Experts of a small language model.
Training: a variant of Adam for the experts, 537M tokens.
Below are experts of layer 4 (counted from 0) of a mixture-of-experts language model. Rows are named router (the router's row for the expert), gate (a neuron's input weights, with its number), up (a neuron's input weights, with its number), down (a neuron's output weights, with its number) and show model dimensions 0-159. Each number is 500 + 40 x the weight over its row's rms, rounded and kept within 0 to 999. Numbers have three digits each.
Before each expert's rows: "comes before" lists some tokens at least twice as common just after its tokens as in all text; "mostly gets" lists some tokens that are sent to it at least half of the time. This comes from a sample of Wikipedia text that the model never trained on. Tokens count by the router's weight.

# expert 18
comes before: ":", "-", "=", " also", " by", "W"
mostly gets: " •", "″", " Total", "otes", " Count", "bum"
router:466475561584481530495523507496443486504465479506596489501545471410496474482502491526496495489499518480412493518475556487519528463531549459556500412465566511485505459481529498468513448487465492467555483479498452495495472500470535475411555456495471573501493500482508514472507470490562465502509537530511464456506532527461534430550514517390494506471531459522481543525513500590564502451457548569487476507492528474457463526501434553465431513410475586524475513526432442493542508574403591
gate0:522442453500475502516421477477347508510471514463567470483490541460540463541514483509476493571478506541515573479524512488479436446477535496451451476538476486584439492489477494525521499548393521507520529482545506479499503447513442474472436489523456529474430501494496472498498501385494552499521484510449493469478472555501544480483421423473534439532518554518576539502520434570482556507486497562509526521444459527478549469485456485552482536462488491510462542609451536545495546521477512
up0:535468518488495494547494496491497554548458481470559510519537404491561440489504449518482451509537545568479530488593508500512467433524471497460528507459511477578469464487488467445538505484451540535604547484523552453475493502472414474490530521467443523525477568497522468524524529498542602496543490478430470471480493548495564490480425507504535460557518466523540470503488426583448542483500496534470450477501494506511503446457419469500493481457482551513502564542504544564403608505522448
down0:503528557474485482515540528438446548476433481467530555451490475452490529487481499534496512514558510538565462546499505415497519525537517489519595510496597479525480506469474441419408556525532570465553482499521485466482514556441543456509484485457551542518495476511550481540486570481469573399540552487526461499529477409535529394470530526580505525467462481492508531477526531480516499461513473503491617479504566488493498456447502495477556488462468500481542538481570499488418495498475538

# expert 31
comes before: "1", "2", "a", "i", "an", "3"
mostly gets: " Z", "az", " Russ", "ć", " Pol", "č"
router:529420461542429474499489441552388481465459555564506543501551511376504492520529516563483553472502494443507497504500491478520529544476558479520461481459516417536543480499546495509567434517451443464519482519510413521495533503512501569392568557521488520453489499516496529499448487466588520508510548523509504573520504522521487451490517432465458515503513468487482535516499427546543468522449568495528488468446486512460570483517434512489519547453449498493481528551523444566488460529450549
gate0:455491452501523498497453491494539457611496498474532519488441490473476505484511482512493560405571505492447544516470524523544499523502473505474566482538450463516473481550507565421478510466529493440518596430529481436590476479461557546500401500447545499481465466500490538491556511518501522525555472522541506487458512523594542507506440453505435502501554409388481543482444499515496440504480558551461499404483528547487465510491530544517480488553505494469436469519506461512551462546470484
up0:532538536504431595476510455526590522540512565526498481520474515538441491443413518474536551458548537466476504451426476528520548505405451489489524525476467484549440492522536495517496527482562439440603517535517501486587438543490525499427439550494470571496476558516541495424485496493539518543517496471480545512469490551541495523453485461549509589528478511483490469524473532553539458489551454485479518424477518451479496509565476526409468445509522518464522442533536471507505471557504458
down0:500577489506506453465488456502599575507529571498570524506544488454501502509475490442475508465511519545431531512529517411532495493514493469532535503590550521533531559513495552472563516503617489478544539451533537575455530503521438456526499518503489491458508559512478520518467480488511481551424491528492498497472500500425540553367477466478463498489494603516444545523479468507439504469503516440607511470473535485498565491484416499486510503482511473469485527489546503455536483550413496

# expert 55
comes before: "ing", "ed", "es", "s", " to", "p"
mostly gets: " pass", " sl", "arg", "aid", "oss", "reat"
router:512529438549467432439575506474457438485387497542565513513517509407513501551517486541441566458544532501418552446459473491473532531506482492563430498470511448474543495560518573495556467432510509472473511488534494488476523440488571548466525521529500516516496529467452475545474492466552498519559571561543510512503543509533501468528459461459427484475484430472526537530487449521589504511471498484436498462453472472446538532506492462502472492476427530525431465515491412489517468506416525
gate1:470503475480489491442528481406447419515530499483505507543549455392534449563513449536577607462445525464521514481471533465483602487535483538547426497535540460540486537535528458513471467534511500566424553523473507512446496562458500525562489483500507520515559515473485454499534483419506538478513519551455577484497604576548521521547427470518498477452538432507489496516481452487447464474455462516501504532469483528553463511472474504449539537519439465473475512463505512508510559534477548
up1:499469512507433554532526519477472492497483490521563463488549525500485501533590494491446551516493496579467516525511539476428467427515426522418543428482534450469548476515486597524443534411534525451483492411482479503467488526491540498496541449527542564531473530489568509558496472557510603575496512454497455557526527479464488476453498515419541483500513470447522540498412512548496515451480519487507456519497434464425479524534569506456460490564487547509464521499469515433496512530438448
down1:501473520527505443487580419529464509471527557475469497508634543515517512433536476537502548435485478509500534470442482509526539572503531530588465514611548549492529539467505512516463511427465455516507430470464501520487478502564406551472499445530550445535537495552439475506483522532543450514507578491480473493488534509507476512490489451559494487489505530536482520554603463512486525413487496477446502474551584513485474474514520537450483526491546517473499499432510435506499513568567448

# expert 26
comes before: "1", "2", " |", "3", "0", "4"
mostly gets: " −", "½", " —", " ", " +"
router:482419455541463482476507487527408528470360509517532500562462488450486459471566498524476494506503531494474506485526491510512517538499557480524515393444499430491443506490527526508470481444500456488494506507471429525510516487503527564448523518533484488477484497477492611602469433519556487520501523546507535483504504479498520393548470515508443396399541504507489520506510439523559423523447531493499448481437445526461464480538479512487516513484465453491472514559449427526487497539463553
gate14:480425536504463474473478461508482500468522470556554529456475515491529450585493497500445470464573492539513566449462567425495459499532432478481431446552478467476510430510509577473442463499484400565555532448555525510494505459484447452509494460542479559457515482465473557504481550441511450495564496510510450538424435498437513478516473480447503541539535510475502540483468484537496515458462487462553503477445483454461555529484476626536430548494494552526511480499464454518528479563452500
up14:503415492508501481489471465547490555516455527581527474575488546500562443502481519516448549442512528491540467457480513497416475475569518493507494474524421505475486437490481540495548477495493488580571557532537478465445529474518461511482501477446512545444551478529508550536479476385483503463531454464499471556432526521455547512511476455508511534481546470572425511496497409483549570521448495450576478533489465497471509519434556558521435563519511536493530425490498516540519539542505408
down14:592537517585536469430517421509509574470517470509485464470511486448510482565524472491535546547501498460536474434437515433462509456463537435488512498551546513442588406465482518487497476498498411497577530517510494565530529574440482435503464534460513482493466476535421503468508495529534548450490465504452446401493531543474484427508495528486544481494518528502514509565478502553470485574478509487486515509486499512464537492504492445557406525531500437469510414531486460526552510508429499

# expert 62
comes before: "==", "\n", "===", " ==", " |", "The"
mostly gets: "===", "areer", "ersonal", " ==", " career", "ography"
router:535422490619468502471468526572471466462476479519537548556501543448449498533492480475510502527526552515526465414473506484474488488460526528527446459406509447530551468523482532481554509443465500470525503558551453477518502434511562541479450517513449503536440542459484534559454440485516490502489559548514529497501490473496500456527460426466515499415509471525434555548469508543597419440467550501476445456475489451441519504477492483475455552491504544540452532528460437499595485533447507
gate2:544525464566538465437416450540455477445441481483529505518581481523463472522482413493520502512527495497475582488460483540493439527498463409471469526458510437505563561534471496490477466458471544422573469535526481592471457472535472478478484528585487541535553484503521549534508487505556505532554506531460541462500575453497476500534460442490552497456499415514553506417507492453608455459529508503565508541453485447531504482540527449517496456482468424507539506497502457532509474520512541
up2:524464488539525484412467438557468477507460499505498491465480481506439566560540584523481473513549454488569593506460449519505453517403429493497532498466472433436429490489458522545499435462556476507538540511539476567457523437552455476530503468500482523571535524479443480531486449514491526517556578529487489479410455470531576460459464460494531513440464549501506528461470534471554545435491499502484582595494429467480493472488562436481490508535469521484521503503482500456493452518485509
down2:469486565546550422533510515528500511525510494473470505509595602560434534532526456477508473576511505493546532434545478556484466487463471530479473593451542562464431549516489471454489487470510508518563531445478567521569473423515526480555497557508552511445536549543490515478477468492489449451465505470499542499532441547441460509463500490505549475469634444508469476514471578490496553499499530471554501488523532515503528561503511542483572490519507442511568493480587484455504495527456464

# expert 37
comes before: ".", ",", " of", " in", " to", " and"
mostly gets: " can", " has", " are", "ures", "ities", " been"
router:552459473498470470486516479560467467427479494581572520528480508468468440508535551519490535483492545440487553465518451489505519543484548491510451465447508489501513480550531545472532497431430486486518461432524508499481579387466520508474490492522460547538460503487482569507446504533546495534519578515453501514524481513537550440551463453464444474420519487476500552567562473554498507454526481494480477394424493484449509518498470473554517486423418504509463544553413420513538509549506555
gate0:559470502498454539524463485463486554520498406440582507508521383433557475439469479478502520546455484445484513531456444522446613439503487403513542520485457508480545489516476486476461489542488554475386452523478506530539490456435443493500499487465525533492546517527531523513500520489531513544519475483494508517446385515503452484465580430496480462510500482539508558537464529461480506545513484463560495463503537468385483575496481489546532539525501473503489462542429504474506491528519462
up0:482502492506460477444499493467474487505458526510499414482470476488563521507560460547477566487513477493465492548443456488498494491430509392540492522475510480540496465566585528497462475481527489450474551453486444548469516529457469527541498488466472518560541540426467545508497562577490513510553590547525470524454465538430537548573582501453564483509581531473534524529445466470475467533453482548518396496510444483445501467542491521538411514435440523495537530550530492470565505521474474
down0:526531459603545563532489509499472518542515494488487494587525465429466477561535451462536514533499535555486506543510479498530442485481492529467497507440529549525473532528512494540606590561452567543480515454508552454488509505498473515457523529550539512561544485543456486548484478507491498560534478534523551572508533529545479461495450570541536514523433463459525488478516531590481471402477469497525484529496510420548583527534529569558467598505506438418500502521487445483496518512509469

# expert 35
comes before: " |", "\n", "|", "N", " is", "ical"
mostly gets: " born", " km", " —", ")", "olog", " ·"
router:469386433524480509516515460510437498465420556481540483579527520492519465520551489529489499450508469506478582521503502439512480488514550521538509477422510475516512473543473543474485445487432478488490460519490519479506536452497511539473560501490449498470505538403448580562439483583553500516523550560498475507455515502546510467514517481488426436414460507478546512484526411557578478529450550482492458485442536502484485474523486489507510517473465493577480538572431459566462482532406533
gate1:558466525522493479491518433530496520477413508556527469517524466462461459490485516510528463555567489496436448507453512515555515450503445447456481578518496496433520438554457519537509503584485527578531486501522425480460442470529433460479521506542471481482500511500503547511503525523545464536590506488490492476442508526443494425485502475480527508510508535482485496585474533531496507546396552454598551522440387502473586586563479488490530478490468451507516533522518467511553435551485473
up1:425462518567474484460505539509478517472535561476476523446573539460555409536492519543533494563524535448487496467485515520528519541539412524497485442479517447494524479516532489475495515446498452482542509425467538588561564500551473473521525597551513503527453519497415536477459465484447474430467498525492548510468499525535585484484451589486450468476543543502524539483483453564493445461504525532571477507552461582499496528506548537523420493510496446522554495435493492466444479461450545
down1:473499473481506541544486506450516464524457504525491551525520488448467533449402496495417474591490482410471561510508456460513535504499427520484533515480502540570475534500562487483500512497507405484477533481474410506483458506510545487550432485428497457478528504537540518500482391459494549546514504515515485577439479471498476488502429501538472528504549458419551490503477548554554493505512497523493481487537508598470493568527566477538457506424412538498541471491404429535504523474548504

# expert 30
comes before: "ed", "ing", "ion", "ent", "ation", "ment"
mostly gets: " contin", "cess", "cept", "duct", "epend", "fer"
router:492490411521407515499563541508450533428477507586520563505447538430464474506519503500455546466500463498506567437500516497511496502487538471553411434505524441434546582531552493488522490460462479518497557478537460461522532455484496473456490540453439528492474564445446547530474474529501511544511486540521467526522530507561511442518509488469514447410610506512523550546524451556569496538466535495467465468457511474427568507528467509535483554473462500545459541522441500494536448553456497
gate1:469509552518484474547500463455522460560516540530556510505523519509507498513493455526465513519506536509533491517511573455488480495520547534511457478519557546487556429469533494561489475466451349513596493479599454449481532476482542524505486524422469479467457474428430529482508497581523494495449569569520476530473451525540491467514521533497465589464565520570551523473508514468578528441507539441532435526523456528428475492567503495467515508559526420500560455521477459471505481520492481
up1:602508526458496433522472468552498474547473512531544483528505490453492501502417505501580430504446430501504556475453546540505450435526528566467431494539525529472591436522448508479539530447594467487460545546481506470525550520550494466477517497483448481507477441413505503480523445572520478509514514500508420508453469538468507551482509505493542551501488529566504487487507529496619522477464514465520456486535466409526490491568484481542515604453487501442563499530455488493488460535490467
down1:469479492489500493464530504475527550573515511504542449556522529488505512400530582486460479525491485490450490518460424490480469548482478458496472515470512509463505534506481465531478566493518516418460530478517436493556483494480495513545492504516509511528545547573506517501535450499643565536456430465434512514520562533476477532440509416505504511534537517480523564477509537465547460508582442414520560491530368507530460536491523488554559539498486484529440433460564533557466495478504453

# expert 1
comes before: "1", "2", "3", "4", "5", "ic"
mostly gets: " mat", " bel", " per", " oper", "per", "ach"
router:508420484618404509479540477520549462497474507530461468507490479422510468550508514498537494463529473467467530487488456523538451583467525464528417471487471350524517497490544545519519488524447457434493502533526482507496514384521503542419501515503477513502458533458460519518503479446508495532476527544509484548494495515509486461584514500468464457442512514497495586546502474503527507487482541521454472449406489508487628516506451498556467516504466493536452548570481457506487480555453529
gate14:571487444570473473483496528547526511442441407515503513534493479512525480489482560470551436472431502512542489478600439467562467523438485514546477476518527470497491463524432494535499453483433549497492471507540527454476544488524426468489472520513395499511485428442450495487533513454444458435418502493558569466495504391506563511543527466508516504473587502515519543540492519500555532543537495574443548463486466433511504478451496445511582500495493478559478473504511510505487473487462567
up14:505532547548483453463526440587492448474425428490520375534480515514490458556444530483485487529479481442551497530531462541498467509492489510444483525460507457452513443529450512562531511534455482541485483568499502415471580494527511482526504516522448522535484484479453515542496419429525448479449589451483468421426526497433606517540500523583506520480501526533536500517469419519572538515508545490524464455490436496477478525456499433539493530518481540477448570518507492533503511490482468
down14:484497542453568555541501469551528564475500531422486511448479434497499515619470523416510486519431387461519551506495517503539512460523476489438554488475531534530545485568495456492502479467551524439515496499540477518515462488579585486453421523501438474579462500488512474492517480509544498494443503453530525540536566540431483515531504562534458480454538408476519437537508489507537538487487553519536503485459437529459444499581526513532412483495489471471556495494521478423515468494510512